{
  "attn_scale": 0.177,
  "tie_embeddings": false,
  "extras": ["capped logits"],
  "init_std_o": 0.0,
  "optimizer": "cautious_adamw",
  "dataset": "wikipedia_en"
}
Below are experts of layer 5 (counted from 0) of a mixture-of-experts language model. Rows are named router (the router's row for the expert), gate (a neuron's input weights, with its number), up (a neuron's input weights, with its number), down (a neuron's output weights, with its number) and show model dimensions 64-127. Each number is 500 + 40 x the weight over its row's rms, rounded and kept within 0 to 999. Numbers have three digits each.
Before each expert's rows: "raises" lists some tokens whose logits its average output raises strongly, later layers aside; "comes after" lists some tokens at least twice as common just before its tokens as in all text. This comes from a sample of Wikipedia text that the model never trained on. Tokens count by the router's weight.

# expert 23
raises: "uf", "in", "ens"
comes after: " | ", " ", "| ", ", ", " (", "–"
router:447492542571472489427475545534573507480510532503482496490433467541589491511550492489405515509529516501540467513521549481509469518494480486424517540462488542549422518502522527517538440454539542
gate0:530568537484433469512476453446476482522505457509499516435497517491504522498477448465563542458551497481554408516460504510527461452503466439507499496568477490483411465552513469509466534510546592
up0:448545553463515492535486516536527441440487456506479490490493461444525487472517461510522562468507505550506495512399524498524497490547504513474494513546493499464515477554500505473551527540541464
down0:519547541527490467537464525469526548476479524434511432416521516530488544549439431545461515474455511491485514477491526544502490509524486524521455474495506461517446469539451417448565444479523518
gate1:512578518511568552399515574430514431459530455485540442483468507510532575512514449509474568491560497475544479525540511559513500464543582472558512502461459438570543512509525501533594533522468549
up1:532539556581462484570507450443445614478497430580469449483464537530504491532484527509514493491487564462461480447445594542422494528506392514504509471517462550486484538524488506487453470442517483
down1:454497501470570537517507508475486462527510557441460561496540488498518413499473515497437430445547541449448468465482499481542557512505446492556515414463539515467430507563483564515515470501573518
gate2:511535469510482480501491447519563491512521457439484481519485437483612596541467474571542504521479517465497475507484476530527507413553507541466499504498462484546470482570549492451590499468484513
up2:498536481462484540468549544469443538504486483538580480449539534567502477514574478450485499445546519604445447469543560540539468508511467454491482498526510535409384529501448501456499483457580562
down2:501460456484433560453495510528504487497562517485454479498522489551472516541467494501401484440535539512496525474535489579462491493478462505487527463524511545425491496533547431538521480462507527
gate3:521511509510475478510572514506500519529507474469452481487581492522538537513482448541505482524561461545497528482507524578457503493429538504497496534510487552526521507520492461467470532484456468
up3:488532466470510568507459472506513500467504490528558524519472478453472466478484601510494549514495580488413413567540505485521541499523483545527513480533453511489464548547434559512522477509515505
down3:498495556467497498488519581460524527531435503499470557499487517535565500485463419562535550536511457515477484461571533528451560585417552462501491524497528514463504487474531483480551526572504482
gate4:521511480534485490546484537396510516463475527476553456479527501486535584486494464512516475526467511467427498572583417505493514441512495498479481532513443465451527535562512499541572556476504469
up4:479576511540571450513482613508529491463517490516475543543486535535450465519531480517442412480527552486517473519563515521488516509500518553538483492512405500611501480430467455449547459516505470
down4:526512498476479497464534521591500500503502504447515515533504503557509490497520540560488494503449469567477527502525526512493455536503550517506468484500519506542500573498489518473539461521508538
gate5:511545507497489546477571525440511489474561470439526496601516469436545471528511471553448593528508477550511560474580487471455552554483582494453470492473549498488468526486506545600599495517514535
up5:444511573505543488459551511476580546494506477316506531500472483495462521470470462507420493541523536594473500456506537455481489584427440458494497463489589511469489515431439513511487505418483497
down5:539492455523459506467384489458436533465496498509438534528431443504509468529546535529515504427472510512503478461455519547494495570432524516515448464410525412471493386454526469531493497477435568
gate6:462555491517527507494521534481480549493558456530455425527492535498508485531518457523456500508569592430454479554490541535484505562565495409469450570493474504495465487527332471491503500448535507
up6:494524529499535495545485498526477455552498497427406525537561520447429516461503527528467522506469515484484520560430522480519561529556547488482497525505532564447546548472411428484445468503505464
down6:526402522454515492521474467470456452476561492462488511374421510438442527509488582505487539553485464479509486532456534528480508533482478387461437451560436523582418497570521453400523493496505444
gate7:498568524515462519436530552510551565472462462504478490522454538443493477509505512510554520560440468450405529514586466475498487507494478505586541488506506414505531467553493470547528511518466483
up7:492510517499456486502498471496429557455470449556517466432502528577506519500487525483519572451500544487496478460384528496547521481530521486449475468549511512413510515540420511460464513494538493
down7:441491508535563435462477482478540482569493598532519494549470492494485439541483525518525573442476516475495466502474498542502459474464450511487489436563485522500486478502474440528499491462472518
gate8:529538532487483430374475461468512441500476503561541532404536444508556535570501384489532563500442577455509556473554512571441486520521556472525509490481510483565526419501491458531493518515465491
up8:508541532471448480527518476504460503540563478511527437472451564555449480492496465488504552509544556458517579495442467474478488475577550495507474462539498479546536521523470509480514494443470407
down8:541490464529513482489542543494504475563530497533507532483509599498540556522550515414444495507475427530487517478585417513506456411489509481462508471593520497532430460527538536448483515506577489
gate9:565500441474519584451501495527366480534535465443422539459496570488487509534506490468483561454450515547523473489427464478624489463467490452482487466535494558532501519526529462462470477448540485
up9:476489550484541472492513506458495509515522490463551518583441502505502531553509485494490486478581451521525402457526465441584544472407503446444506531506482511490451575442438516457472422417541557
down9:538416468459540469503519467528545451589535508409506539480557512497511517493532539434471455511461553568409520530595489512510447526518526465511489523567468506579468522554557517434456487491529500
gate10:473460609475457478498484506505580538406518497505521560494514442445520566525533444523479515441512469596466457507596515519520493512513442475497515519505535484492421502545432547505494547490490559
up10:496529511519571494456526545552464534521535459547511433490473516581488468406531446485475504409594491505538475411450488467503518468503502479503506508559406507483501452434438488447489480530471478
down10:460471431531504501477502514558567485466521507554516471491533526519544519455591503471479477490447513526557504511502465464535523510471544453500462478530472550463509499514466522498545467483588443
gate11:524540531487468545565542477436454478505501490545527559550557530423461442483488549492549553451485498493399474545478402440497459465543521481544488481578516480487563503497485481487548539477453507
up11:469453557468529448525503492520535488516490498473547486424450449484507509485536531502441489466469552595549572545552539505494511546551529479472465540491515440446458428496495465573492496481471476
down11:519502508543501561439532570497482489536474475514441430494502429478498527574459549522505486533530466537547554462555477480561444407611482456448478538461470552536535442563461484526502538541450493
gate12:553579455552431487476529496449483522514520456501492501577500584419484472453522500502597555513449450507467523486499486491467479507435471488470516430465543474492586520504503488513537526534503424
up12:537562524417487474497566513528445566507530499509593459548461482505481587520504449523542519464594530435494518511475495509566473433492490493540451498530405469523516462484484494512499470448500558
down12:517497504451524474516479523521527523507457499433561538487510497557497549442435468518587548483499513472443533592548459530494533456526472527557502510601511515558471506511511480379426512443450482
gate13:546490524486459534458496486567529506447541500502535439555489506476537513494544424493369515485463509483477420538479522456506573566540550489507450548566546421488464485483494421505473430533493464
up13:478505520509480488504439479522459510586461487460522483465527468438530477514514532508575542454582499427533563418453525466514475487468568507501492471532521553469601534481541543537466500527527481
down13:493527591490483517453495583544536460489491546471403500479512514545505527478467501503519494540549448587454486480418430530536460460445457500445498543445477477579520516494556527518473435534492490
gate14:538536582612580487481545542483418547458501492487494434448407451467615529538518475531525494440512491510536495524466468487491533367466495455520489507512480447500480521470547543493492473480485452
up14:462495501442458534490494523493593511500518464561518512541559449536493445519485494457483511497475532518442458484549523475529480514495568477460472534491506494550460527557421509465503524486550551
down14:504531515488512574466537541517527484516467485541483505581542480566567494479515477472456523456555496562481484538479538504538531547482502526405522554470442586480494521614516422577522498493477475
gate15:427485505556500508422477540534490484481551476469558458531426515532559460450509482438474571486539518509454514478499570491547503502533451560528504501543471506517473441457491466444479451542455503
up15:554606482512438579456529473477568520497494503454525508499475483513515544533494503544542475483571488448458490508511440487511504517563502437457533522531492519429549545518527498495572481463545516
down15:468477404521525494479523504534451515537522518488525518492525495600519532429516492533482506428528482503535508507536505507506546603480503555537544486501509479467494493542503509523500500459540529
gate16:509442504465519495461433540528463487502457516487412533436531444518482455483588478469433456498553544484488520522550472542534554470415474507517475553501534455470465518496566548508530513510448483
up16:548480559532551480451439496470504513458533472457481482537506464482482485453447451556526476466602540446541467516477495526397485513501474512562536581486528529502444493496529581494465566450491499
down16:488463514537425483536503527459505566458471430560569469524430515460405500488455433515560478500510479555532597538539453554448473465540471456558527511562464509544563507459497508405509521538469455
gate17:519470495491503523481501505517564451520467536449546476486516487428552506517465502520445461489487520547486428511498532529530502535559457503459441493557440490514546517506553483507463459479516497
up17:458508494544500572458476532528504535474561488470494530459459518533531498491531524472500484517510513438504536558504565506433497435530479420518471545480547446496465439462500460499541462510503484
down17:540496473536444498474508434514447572475527526502546531477524519544520538550549392428566485464476548459481482490515418510481480505510552517535528538412521467531537480561521486501533468516553609
gate18:542519648466516452503501517483556502432434537465452528483486456460501544469502489513478475443456446516607525492498499584497500448471520492515517557499435512591490418559440491489620529510488498
up18:524485531502525451526506526479533520485436487464411449517541447514512481489495504536445515475463518472524526544516542523508560551500418499489483503490536489544453484539495584495531481401513536
down18:462514432465515511484608457487544546478487450525407488542493505480493456512528521420515479470466503492534525531548596494533522496576454488570453436510506492490508521510483571472439425553452499
gate19:535606502569471507482508544544503558509602517502525485471541536446509526593472429514515622481510483482501511466481541558438495495551526462467543553533544483469457459634515511482501510410524456
up19:433495485504517399475464449509476474473519475529526517475525541510423509581447419522550532520488529559482574454405573478509473574527460395446535493491635509484561434546528433502525448499535420
down19:390523486469502482533515476578502456521419464607514552477551570561535481453449521477503488484475493459449510461535522449590572526519483506506490479547480496480589518426566531554459523534526501
gate20:455517486539434554440472432524522507477564515500541523471560555477525494476454450478553579469499472364503486496491504519493487469463544424559474397484584503503527481466436487482536515427519527
up20:485505550492480471530500501528560560489447489495521550529394480553478497485527563484462458475485548533454483502545538455495479535490495543452486531556496508476429514473459510504449513426542537
down20:494448556497496512450510479475480518447433484474512480603502479478533483469535440533513513591419450471513578544457516550499511522510456438486509496541492513496528532516455531557507546477424530
gate21:470522526510530506454549468526515502464522489489509489512501448460578524448456488586377499462492566520573496510519524463454516493504474482437534498507465436524480476468449462504553469492468511
up21:472526483530526537419562456503513544468510487487530443572444451451522531470415512583460561467472550493585421466586532436469552509417519550406511435448487414548485511441488512526614493480477532
down21:411489431488491438541546453473475538521410463507510512470493448490436479550592561556495464523506495554565494501553626541470513484494533568534507494488506484498551498516443488494521482454476478

# expert 18
raises: "et", "ant", "ett", "ier"
comes after: ".", "\n", ", ", " in ", "1", " ("
router:446540553572468544495482569503518505512545444439546448525431460446488497492548515528479539469542559482497462488580559516491496492529457443478502484521433527489500566485478556515517459391449508
gate0:504514455529507464462496503558466542516561480449515520471451511461466483548522473531498531488476510416525527522484467609527507455480504517497483470500518486465564499590478504561531524508488426
up0:463524533481486479529463498413541508476472507488465465520563515483467522478500517469511495515519496508437481498468503407538497585522495525457563563512477505485437518481559549485515470459517525
down0:498467498483491569486562525528476486524492520470512449503523569508500559597460435512537460469490443532539413554447508514489526475468534506499490464525528553480547487534527445532522490557534536
gate1:503601468477403496491456455530502471547516498524525426501474484348503474532488454540459551495571505477447468495472561453450462481578466476516540527511537508435480540497525544540411536463445550
up1:446494520458433478454485573515521472548460519498590483504513406440536468464425486540438512542546402456440485447493537448582511433527519528540512531506517556472481519467528505580468445508496544
down1:531568496495424613498492504494534527414485538507460535551501520466516530439506455521472474486494493473419535504395469423519648551527537425432503594578519477493452511475588490464555475580546505
gate2:560506478506462482462525408500516525475492465475485559461532476364522550637522534591454513445526501502500419500488491545450506537476532494527481548488595487461443489404507481453503465566509452
up2:542548470478518559483520487454486475456431434474482509516496473511547587534493519533587493497582482597499455419468550540549501484474548489528504509478502516503553478446485439486460545507505502
down2:587466451531485523415521436515520473494454478503461499522539474547474485481588538467516478485411523525415600484639501463517461465526495521506500485525517497446521518463496532580535501485442520
gate3:498550593480439461483566477420513523447445423472538419494500487421567589611520502508485527520481507577526501540504504555449546547558503474521498482576569469560540520533478474554515512514495551
up3:565419566508521527489537555538511510474487524443434536526433471502449534516496510501551429493500417477555536539491479363537504498470550367563492441495499489531434477510483543574413486525514445
down3:534531447492438521540507528484407514505462554472479554552506555580501527509472540582495512535428495489569456545506514611491544541451506515437557470450463508454516499561516516537478542541481507
gate4:475494471582494499488508492523524465542495481481441544523504484525471531559482518529512514487529465529452505436515590494493500491525496485535484457520520540497500458465471524464529473457483515
up4:462504408559560463559557470474543459571515415514531486483498527546529511565495499436500500531453534526507522518517535510593527439454520415508496530483476485620519524469555504474617420502463467
down4:499531496564535505434483561458503464487460497493524578523422574567456467435477508490463427473497566428540535514470522473460537498462514437467556522509460422505474418430506501435476500497519485
gate5:574540531488537458499544400493504485463551486482470509496458492499487467538477513491484583461430605472499453576451513613512491482521526479418477489478496480606475497480487510487585479459424510
up5:520488458455498394502521506488494517474488492489501505502519521527512507511467505464599495497461516478504493478444453506510521486541512483595507491499505505504553478477415532479500498510461546
down5:582482479474474461492478420515484511455436517511500534547541511475482494487479563473516498482466532392468528489518499560536495461518511485510448456494494438493534523475491545508514503486436520
gate6:531498493473529529433480425460519521502512549497458528473472454511493499544569507498464508484465526473506569499481475529485519551379568554437456534490511459516445479587552481496552513547536461
up6:494452524471558582515516517521488550488457402480516514506526485501514508566437527519523544451464509487473446544507529518510560438483498558492520525493481466482456478492451524476494544539499491
down6:528483520487472488535515558507455585537485528419483467509576398485524480479541435463551505480537484526532441516483474517526447489499497499562459489495496551545522458546420517501458517519519510
gate7:491519518500481511547574468532475471582473587490500557537522535502549438520530487530498469437528472457521484461497448519548465513470406460538505458483472581562442486460479542465438488558510532
up7:466517564527528522486516494554459421533482512452504588549464511471470435510520498495408458537495421431522517450455453520531438468505513507498459477473493486459457459456492483517442558535493494
down7:499509474539503528482563489417538485549475537416487562574543455464551484482458464545460520431579527460388479482542413552526481532550496408450462521503554538501495435505470558445475515543516438
gate8:520452418567430607500509581497534507478490524466518518553515478479519449554533519559481453535524531456559458505504464533545549527445492447464465505555501491516436477490545486467519498529513529
up8:491468506517443445559502477509480476514448516515548497477510422529479523479456514445570531538441442567488541563503479528546532558628476451509526548494564516530565522506469495543460431526464546
down8:528556441450436559472539469564494468498519523503527533491515570550533507548483498499563479468547494509516484461557535562538549507509537523583502495499510477462458492558504529499504505579486529
gate9:477557477543443489480474484519515548461594501550585489492509498525502520425475534489550497477515539496508520536463504497512527487538457476483485489462493501515533524585522533473501443425504487
up9:498524536489519460574501587453531482445485466499464521522498522499495532442449470498551485483491491489497458513519548533496497443446558405417523477496522498519528456505453474480443510506470433
down9:500459541487438496487510533416506389527532526501504426420458464468535510565645490455508502526561533500508454580590473511525497501466530496543514481541468621499476512489437480465483533517370509
gate10:468493449523435582557537451476466504470491450486484424481497534507580488526524510524516494453507568544482534570475502483433508540424484518426513502520428456437480569474511468433531507504465528
up10:484463489473584507469538521536507494506532466464421486453528593498503421491446480523506529467598532470454494442450499516481479532473511500456479474534493522488430548496516501418483457434461504
down10:512521522510443542505486538518494508448427457526565520582530453492498534516576454561498558457528529574497549534526445481619508495520479542476555558499464510525495511501529497528514557489473487
gate11:493412450491553521463508462536552511454492500449433442489517495529494490510444494501495420491541479482570469534511502427518504531494493453459466492505410543488478513540485558494441481544476520
up11:531523449475467458532454503493463556533461510545516535445480492500561479442555525480494515526446527497454558426532516536442455534490561555467522501489564456473519472473507438478587512603526456
down11:514546528443479551524588519523448559482531443481474534513489504578471527486577478575507460520469450480547547429531529459468603548469490492588461539450534473568482556482439522512535481444533502
gate12:502494505441511421559464467539526524500532498504472488552500503534449498433466483495412544494463531506532491496510534486503520479530486456492482526534504462513500429453499494429516631495551452
up12:475565616536547515491513510479495434541488458512536572537471541498509479547463505516483479472586466454497530451537502486529498513511535546460545472510398508514487442430511543583448438558550506
down12:464474419484483529499458498486457451546571442531488432522538530487515421403497540454480511494469453455500479566468499565500444556505515502459593561486486529429496495584491460544570493484556462
gate13:469529584475508521461567479493501470491528452478444530505587536468476528569495453473493500531501535422497499547493531556487511529493497480560505580513521576480459462486490451532437484471453537
up13:460438505436497494549511559507495458511555531471543457547501497529454533484432483494505486517523443409548492462513559485549476475636452475500492505580432508521517518514512424513446473525459498
down13:522489524546492454426462512552457418494523551535403456530511551485508493414449518482500557522458525558471510493480540541490526428416528557499616542548507507438515457485489524534454563525451495
gate14:442431486478381462487528492549521531540430483565527485457514487459555527472510515530476566502491506536536479537505524558477516486489503515516514471517492495442532495546460499554582539454489445
up14:488573604493578463516468501495519453454531400454525490474520462541446544487469513521499489563536430503515550461421581503430468438462500564510503479506499528496510497534409465463475532456506489
down14:498515514484497508461478547492490517559554537456507521534519456424543441533470451489481544481549462497470442485450516481474482513497509458504486534453547487470508513521548498534543475501596524
gate15:485492550500472580540495552477443521505538443526456392499541510513494387465496534547481482518547491473485531450524482448543527536502401531503502540496534474550497471371494437525521526514544542
up15:519491563493532481471567515466537499483530484464500538524445532429548578480468442498518485483490535535576510481494541546423481486466507527519493457539528486432539502563484465577478511494491433
down15:530517546472461560460545410505440523544490482503478488484495513544501497575524428511470471508520446494613484527532552481443497527511372524458471564579534492507423584515495512528449501427505565
gate16:574510543490498522516493526570532518501489443442450523578493529473500500492470490462515439483480503475467473446441502475593457521492506501505515510411516389460540481519465488517464538517526476
up16:470469493509510587440493500499507485534488422499453502498408474533414461543485552461532547517489504509525489484494538597511498446453423530507571474469416483563535524483522510598437428463496518
down16:446549500496505452546472490473450506439565536468487437514422556559490599496493487550533575524460421525466509443526534492400594521516559553573488503506560523521526510435489482484515517485464497
gate17:532446549539474489437477445463520476420537531489521402468514435445479489466463509596525505509469546532481536537529513531575461499466539494474507569485551486476546548426554408441608557483577527
up17:508526485533489488595490499492470502465472459480550455572571531475454511519466401462511538518504539509455453547465485490441486505484500525524477474469540493507489485528440417561528426501475465
down17:490546540534482438551510490465537526474411503530503492569487569478481472488561489523510502442518523467472511473551515520564518560596472455585502530449519490482498513474448505565516456540446492
gate18:475464548499474531487533524569558488526565486533545451508433462485527508468449443514503455517513498463507603485572492564462558563529467571516470518519425501480524517522498472487540521586493551
up18:496572500477500514475508495572469504501535445492515556479499504490461460474421518521479481499430494470481498488499447574517527521532528525495508559514473453458533482542519443509482516412479496
down18:489506569525557485455520458484518521528521523478497603422468504453477425482463523536432479535571462535538500462502557435581462461490519485426441559501584485540471508532429523464451443513469509
gate19:580511497500455498461504528468524536526462497505483419564493465527525520465547538499504466467517553571496527483510517517520550443480452501486505532482481504409499454532536511573486533505543475
up19:420523428541576440560461510491546495477522474443510484466506414575524462510519511421535433489513491489521481521517477410534491498517492471532470461572556470553540484526405490431488492495501481
down19:469544522481491558523535503472506473517472534516489548568492529517541530537466469580550419542518524455456522480535504564564527498406497448510455526427484470446492520507556524600543544555544474
gate20:521539527524520567463521619498535491464532497555498439461453490499509535539592462544449528483442504482518478476560476472488547493495511456508537545486479487469463533471546490499498490570520451
up20:493483485554438497488550436498478482474564468481541499509567487461552510442475522501491533449555517461509474516491545559506512467471437542472468495503501455487440455527456607486467464362475545
down20:554468504520454460458515558486449590454470530491522535517514497590443510561481509502502531468495500521583466535511535489520563542435451543514530537463462426466453538470495512502470432488494430
gate21:458481561549493478489522526455558502441571569637459551515468444483453496499405478518501524547469478469511512482516520497504562501459532523545506546560465457525467438470486454400540512493507502
up21:447440494523563419478524508453574494520509569512481507475555397482460470421474472411448470557496492486539555551488511432524484450473472483502486555567483467494519487498502522449574513544537504
down21:470501567560518551526496470538492472499500519511455518531528528473499513477469508504491479549456472494571493536512498515516488463458472597496582550552477513409521459415444448474529494481532485

# expert 30
raises: " more", "ently", "ent"
comes after: "\n\n", "\n", " =", "-", ")", ": "
router:483568497562549463507521557499511567491508485474539489498524489526517536541625431504449527471517474521510539493461535496449486481477428518451500493502567461503451506556468487462482511428524508
gate0:518580497526500420526511548435475452506483456551529451498521481466525496492448454506541540501552444518504517448461497445478445514568557452411425487525525551528509400526474457513502478459526499
up0:479417540490507528461496528545469545505449504547409539528419481432512459464534554520550552487502472502453591479495453499598585485445568555557484508527524474491511486499423576492510539479451484
down0:536538445512528476502545476560504548483470481486554474583501499508497524559464464504527547519512524586516567520450528505508494561510515497454517509487511520432461409521518529444503486468583528
gate1:491449450518558473523512433501580514462443557508513500499459529520515422510511467459482500530446487510507569477479468510494465508558516468510514569514533541498473478548543501487413409471504479
up1:540499478526510485470536495528496578497433518446525526463458518534476553452464473519474468493508524506498500558522458524544473507513467497556501439455604463478474395529479484527508459520487507
down1:551491523418537449466453475493492536431625433461471495506449524475531528507477503511558543436490505506495489489466474503521532472464501441540504567592489439485518418484501491358528460453520530
gate2:515516528519489518539490469408520631432558454546549514485492455425491577495475494510519494460453470471540472500419477535460506523514437486472460524536514549416504483577474488464466555490511447
up2:488453504469543509508533490510440600486504457502465478456494540502460480538514537453484556454495432486511526486506500530473539446552553475557508451535489522504473480523530506530405475477465506
down2:471423532520516368518508532473478500444523569516472481560587542508470449497542555485479520543473483526512446489561590504564529529471516479481479494460476539425520534487505493532487466479510460
gate3:440518532493435490461461485487528498476454531443482587536497520473506489505570560460491491512512515566584494460502547487526503468447493497402553509459522445550473485510518575541526517553552458
up3:560503371524479431532434538482551471495482531536491526437508500521598499466524546498519483463446551499448552522489552477585520544490422546415500489506535471487496554530471498412469491561480494
down3:439558440541557504434542447500453567491459467541496459533568497502450472537506497588559545493508421520458500511420506523481517424438491524516617537531548441485440432440496485553492474506486509
gate4:530540480564481471543422545464546528497473515508501516470450467434476393547552513487454455525489538478492473472493549495469388450477467544513481521513529469511481451416533543414506521488536557
up4:493487455528476486489476490545525534472536481530475454471526463496513530474499485522398505513521535518492508515497537505483470509415547476467520493518449511435497496444526501424454537522574448
down4:434477522392470472556491442493521491529522460424495550508594547458513498540431441530448569424528530501534487493542510520556506436445521493448527485482467472464451473492561498432427527437488569
gate5:565461522495564449510509479556501573428552511469470489462449445577508533463506505541433553475463481528537484498533534491508499526473553449425540534465591513460478522471502560450540476468533490
up5:446544522542509496462488539484465474482534431539517494459517528472525456553463476533516461434420432418436473495483576510551527428541522487497506457484432515541510493457407463522539498481505456
down5:445507486397434441525453522565484502499503545495477478507552457496511548506527373504457393503506511539541452540585558447479494480475523510507479491467506523547531527519480555420499523519521516
gate6:545517547519517454446485475450566543502509528532506401470498564499580507418543429420522496392433589464536533464506537458424519524507398468539503444488520500459505434434442470453520495529478465
up6:385501505539458521526428552484512618466433513520508484555483443492485455585428401534508497475500454550532522463522503492469498502491402470537554455473557460476527530530480453598542504476498483
down6:545470408521463463479494429490510510446478475501548510509489436522564490505549526513516515491465490507513506530463547477527489474537494499493469476562529465555514430422487465572464507544447450
gate7:543574512473527499510512511513490497479478489542481400488490481527438498488534506482479571494520503561493513515509491468552508563518461526494505535460444510492512521548527483456488508481526467
up7:543408564458460500531448518535533521527483534476553498502513515458508504452486529429550461522516551541522531536594487528522485442483580479556530490581479461549479591415525503557512603490495463
down7:502533486426565455501539520518512503460445516520478505469492553524462510532511436505436483499545529460471514548481499517529505518424488481556559485490484505512413520458543584518538420531557499
gate8:497524488519508483503499504479511564546499573590539515576576512515511463378499456467527506495455471537477532499534429475490516471517421552446512458499501457496493529417453469541461494539453502
up8:530477478498462507492539451448455525484497497515481506446486509526471453502509427484445451504445499520576483564441569450496506549514523544522536537486470453537492545550574455473461529477533538
down8:515497565494517475473477506514527473492498475443489531513457501473525494471506511534471501497453549469513435483537478488473510474549476568518501516432537513485499493484472483463535561490583581
gate9:493517431499554484530497542448509527468571500519505467533535464525497537513520471484483525486470479416491431461473501480523630592524456473459558525474479483500445514527531537408541491503518528
up9:474532479484553468468499501500525489527474595524553495574510501472502534471553495471523523564552498453508479474468457533576531482507565432468490495552517498519466517497506518530459489422450554
down9:536460438549522528462557418503580457542445533500505551578495523569523519478475495556520493576528491516524515451494486494474509467521517542461468479485439489535513521491568523482520539525445478
gate10:494497472463478499499423476537509528473481526475521505474571485485486572469561472467491498522573463481479484439472536529544538541508454485468468510544513498465498517560557487475463544509482501
up10:505518486522466474443511463536490581529469564468563558458468595533570457577482484482503494453511499541441504531574489507473460523462518566522429501451536406521458486525536457495451557529524519
down10:446503489494516460483491462531459490451515592500416518501518471538471399472486484488450500506461534538525472426469495499467528504415529481528580458460510541487480511513533471480475483550532510
gate11:498547508514501524481529515461488511520504473451548573477486503556512591514564513437439401483508508416422489422489382499480502486555483524528537475453522506475461473484455495528474434444494470
up11:453520532509499624499522485511505533564497521468509528457462498492478591511489497544407534504489459570463495470443534499526480445576520527481571452507518518521442456498506488582487463449519501
down11:508451432484477483541439576550523553498497486521553478535509536498534574460473520497439521512554471473468413474511485507589481534488547425586522469465507487490458515472524503447523473480505505
gate12:371514460523475537523435527420561494454530445496549506521459464456503488472501453514473446473518466516498526489444523486501506543536505445444495526521530514501472531422470468413498500441474516
up12:539499499479482512529522454463472451550494503514481537504507478552440472484469514482465508480420489537495464555499530476449504514476519559533578500469511566486503427488507452446379501450436526
down12:479451534511519501466512551476453484464512457526527482540532541480475477484443518486483483569518491505535427460520545498432530544602523461481527487461502453460513460466477477503420528441493545
gate13:598485546515572530471489503416540548460541534539514496523454522541567583558474498521451576542489546470514471462503488458371548508539429486526483527482508422512471525571498504533564509496457493
up13:517460484529419468569558503488498499468507412523445511456529413499507537404489417528551518471398501494477546478491491483477551548505452506498489547487460576472567490588475521491499508485511411
down13:549542484516447442476454493541500530476440532497532560528547509459548540511505454497530478487506517489506485459523524436498492410562513442449584485505509436471462509476462537562502467536534528
gate14:541580475485435449505515443511499537554502536489481471509456507485501579608571486491483559492514494546485530470529474494446491514559463537487537523572546534526425490486524545462560589523496513
up14:473501555478486485524521552490536574460451470510470433498509557487517585527574528487520516474476538549531539509505509539481480490539451488527544530575542507520493443499567542525518534473488507
down14:493446452530485535531620407463591527550505474424503494527579503507493557507501533486552511532485468501515557530582492504482467501536550451473506493500495502532512523497493432544462514482510492
gate15:532505499486494555537506517458553542478473556510401486513504473503477539510558485525417487477541591525492523499508506532533577523512536489435492493483451477459470503491529495540585423519536514
up15:575554522477494515499539459582525566537489482411523510445459511485435511533553592512536499531577540499471463435584498514487498504485508560557464477493515333468486483480487525520449494487452524
down15:532428528460475529513574508459492552458462479518577529528555487493434481496550511522538456481514450514516470428529525520470494452540513472428532490387516457521487488513518555484560530505531489
gate16:525536572489500506507516490528533479457511446574492481511553516427485516472490447494504498502482527575460487508477618536445499562457555549500503517427458497554534464519443529460558485475481569
up16:454466477486445458488494421515513479512469513468437459528449511539556577478516577548505459515494501478529514586489490522477439469494473519452517451552505496498483447578509525506527473530481470
down16:516508475510573531413537475511592556449485535534513526524553504529543496452495511525478520478481474532451525576499483488491535530537452551447461539433498521502568446500517546527504441498518538
gate17:529512496561532415499437507575500488514490550497492533498484418524521430467449510515528543558478557503496528426481499549555494439531508423498476509508487587489507587505521550505509450474541521
up17:502489572535503509483453467519435503496435514511485515486508492494525523516497445467494482532510446456501586441449508454425480500524515517512543457465522515485551483541569522542434452468473528
down17:564457558544498479583522506491549527511450546524492579457541489540486525489510471563476517469507421496476468475490576494550533535542488455595482500494410452542415510521484518533479495532514554
gate18:512560488525569546445498495478489520467458519530507471525462574500506444549540429493533554445589466521451515503513512496482567441463563524556506541499519525485465502534508500479475434447603533
up18:519435469442518481498520454485473453502478522523472485474440482507514524501560466467526437503525447501493574494491496497488611560580497439448453496567521535544509454628461462490470548464534505
down18:468529469543460477448517509571561459490503539496498551440500498444531478534513483542475579475492537477453439525424510513529525511522536586555506434470582538452509483452530479533473494505490569
gate19:479513510546437576508483483460463511485485508542619553463433486470525525577613530501448615479515563530497492535492573488513515554502445523388560466552473539579489416407510539526505529477530485
up19:519547464506545505476546515543502518440516452461431537569515486547503488556447428552467483530554459501544529460561446524524519550565518485455461501548477420500475475559420479456562494517479518
down19:520521515533471521445503474482507516432486556498444467467488426513574568531502421484494496456500455564447500481569530505519475441525487527537507510504457465551454524475480500499488492529434516
gate20:549518478458476474472503470527459497509455511518557453485545528494557467542536482514509565480518427472479524506547444479497466470477523451551416523505512490508493515523589521487428605545457512
up20:416526509526505509454467535462510491581555504486630476512476492530520553536521456455567449531510473430546528488498571623541528513515539545569432466527519466417474597534459503460477489451499561
down20:597498545499564519521442554474443518521497519497441477537533531498511482479504559509430489524521559487454540365496554480485505550534458483469503463466531484445484516617412517525501577553535454
gate21:556435495476445547527486470466492580528547507533471525556468546602497441435401445431479511525601452508514460551548465476487453470482476508491529568517541438483500498512516507496528546532455494
up21:498471511481526528556481530471455430514566479526516491395527541540478468559510451466410460490545500495498502505480455503584533519494478542457523492610536564560491522495535488452479440532475524
down21:470496534505428525511498477527515493453520467539487521463540433495475493505432507502531527529540474444441502464580455468466422498465569538498580527492517540510517464434476496430571411575479459